config = dict(
    n_experts=64,
    experts_per_token=4,
    d_shared_expert=384,
    hidden_act='gelu',
    moe_layers=[1, 2, 3, 4, 5, 6, 7, 8, 9, 10],
    balance_loss=0.000804,
    router_cosine_scale=14.0,
    vocab_size=2048,
    tie_word_embeddings=True,
    dataset='wikipedia_en',
)
Below are experts of layer 5 (counted from 0) of a mixture-of-experts language model. Rows are named up (a neuron's input weights, with its number), down (a neuron's output weights, with its number) and show model dimensions 0-63. Each number is 128 + 24 x the weight over its row's rms, rounded and kept within 0 to 255. Numbers have three digits each.
Before each expert's rows: "comes after" lists some tokens at least twice as common just before its tokens as in all text. This comes from a sample of Wikipedia text that the model never trained on. Tokens count by the router's weight.

# expert 4
comes after: "| ", "- ", "the ", ", ", ": ", "of "
up0:160121156113128146125133165145141110114152132142133047144076172112085119134123125087096085119126116101139087115165154154129125153105109157146103116170109140179150117118121124116109134118136152
down0:140140132139126110156064145098127126137108126145154112127110141130142123128138072085143124126088100088151112086126116158125107126137141103086132119167132175103103171107131123111113115119100126

# expert 6
comes after: "N", "R", "L", "H", "P", "C"
up1:099124118127146161120114163079152122159086075144118103107120156159133130128118148125167119094085137094132098112131159136109162115099135107176142120122170137147111122111166106118091140151123111
down1:177098119143159125144143122118116090135151123078146123120132120133138121070123125148151124113062153117099104116111109151098141093106126092156182117113118140112124129146080156120096088151113149

# expert 34
comes after: "M", "m", "am", "at", "Mar", "mat"
up4:113147147134123157151146125124152107140116152128141112119150142116120142154133106117105096128093151159119148123166117131090150143111094120097118103116104092137145118087122133136120136103163103
down4:120152128146108170111120149121137119133137128150082145113156188131135155119123107123101074157140088105133129119155075110106133114117148115128099116112114140111097133130160126165151129128154135

# expert 53
comes after: ". ", "\n\n", "- ", ".", "\n", "=="
up0:094125136109182091085134101073161127124144145141104118118112101101117120141100126105139116086107098114144095153171144101154143149118099125144139082118138091140123126152127131140143131117148112
down0:128147123183109098107114108102157108155147124140137108155132119094120155127107125116167126122148091131128117119199144137125112154132094140116128122106137124123114097118097085152138092123100115

# expert 1
comes after: "6", "5", "pro", "0", "1", "3"
up1:148128203109104118110149154110118133126116142121119144139097124142079145146116127124144116157149129140133140145166151138133137090143089132122132095137193141105142126133121147129128158148120129
down1:122149137103147120145114111172131166127104134103109121118171136154095162166101146169175151130159121084131157108144124149117158106087098112085108137178106135170132102090137130122128150115103155

# expert 42
comes after: "S", "L", "s", "is", "l", "St"
up5:077091124129144094101128128179127103152109128121152101130119104146133094121132130116173078129201160140151146104136099097182205146138118144116104111125110169128155144144106124127101120120119138
down5:142142150118105088106132092131163106136090142153141140149117143191136108101128144096158179126085071136113129122114136103153155079152174114149107145104134183120120157155133154070120165100112143

# expert 50
comes after: "t", "tr", "T", "Tr", "at", "r"
up1:121123137102108131165136141118174165105117111168161122155138150087149084136117163155168123166099100127122149157133098119121111132121094168168126103138086121143140111156145097124136129161113112
down1:123145101104125122128166099150129127097131077128125176146130118119105137097123116113123124130049143090136129062146136112181136139103123120077126125129122173122140134099120165096139128131124132

# expert 13
comes after: "h", "g", "G", "th", "t", "r"
up0:113165136156148088101109153109122087117158167116128092143126111110152109149087093104140089125124157121113182109159118118147105130161151133093128129142196124141125136172152100132142118082140130
down0:159103112135154105129110117144152127143143127103158139137149093088069104121112182123102113136163127152149132151128158123142159129137132150149067144129125078077132110157131146186130127114130144

# expert 63
comes after: "a ", "o ", "e ", ", ", "an ", "y "
up0:147116117132122135139159166117150116125147183132116101135099120111107148157134121135140122129131139065093108090141143125150174083149131094137126123125194116150163106086164128169100076139107158
down0:155152140125130112108134126147136149113094125127158116146133091165166150155093143116137142147132104154091066122147121113134123118094159125115122127081146128128089129138120127125106137128128137

# expert 26
comes after: "s", "es", "a", "e", "y", "er"
up0:124132136159119127095110141144123137113164129108175135145120125129209140148109096114125144123101098145103140097160127125132105110145157164093131102142144127119095071129116107135141160113171142
down0:141092143107137108132093132138186120161103118113148153122159137122102145128142175178114125121159152140134123139143125153169134103112132139130092177106131109174141101157158105120129128081102093

# expert 49
comes after: "| ", "3", "4", "2", "1", "5"
up1:079121144152157127064113139109125148136119119149125171106088109108097156145076141129101126166132152159113174116143141167120139139123135148152123129104140123101119144140147127095144141090122160
down1:099136160096149083130150095130126121132092116109115145109102112118157164141097140088117098128105119108152118130130139123127114128123136142112112111134150125123125127088099121119147143140142139

# expert 52
comes after: "D", "V", "G", "K", "d", "v"
up0:160150103110133174110162148133147125151113115137136129114104121148164140143099141101125133163163131107065104131145163117122174148124133165100151126151107162163135093135128164138158126114131127
down0:141142096096154115142126112164064173135137141122134166121141084142122105149145149146107157132130089117111147130151124102101105151133086057095146154167058151142158140144138144139106111113090162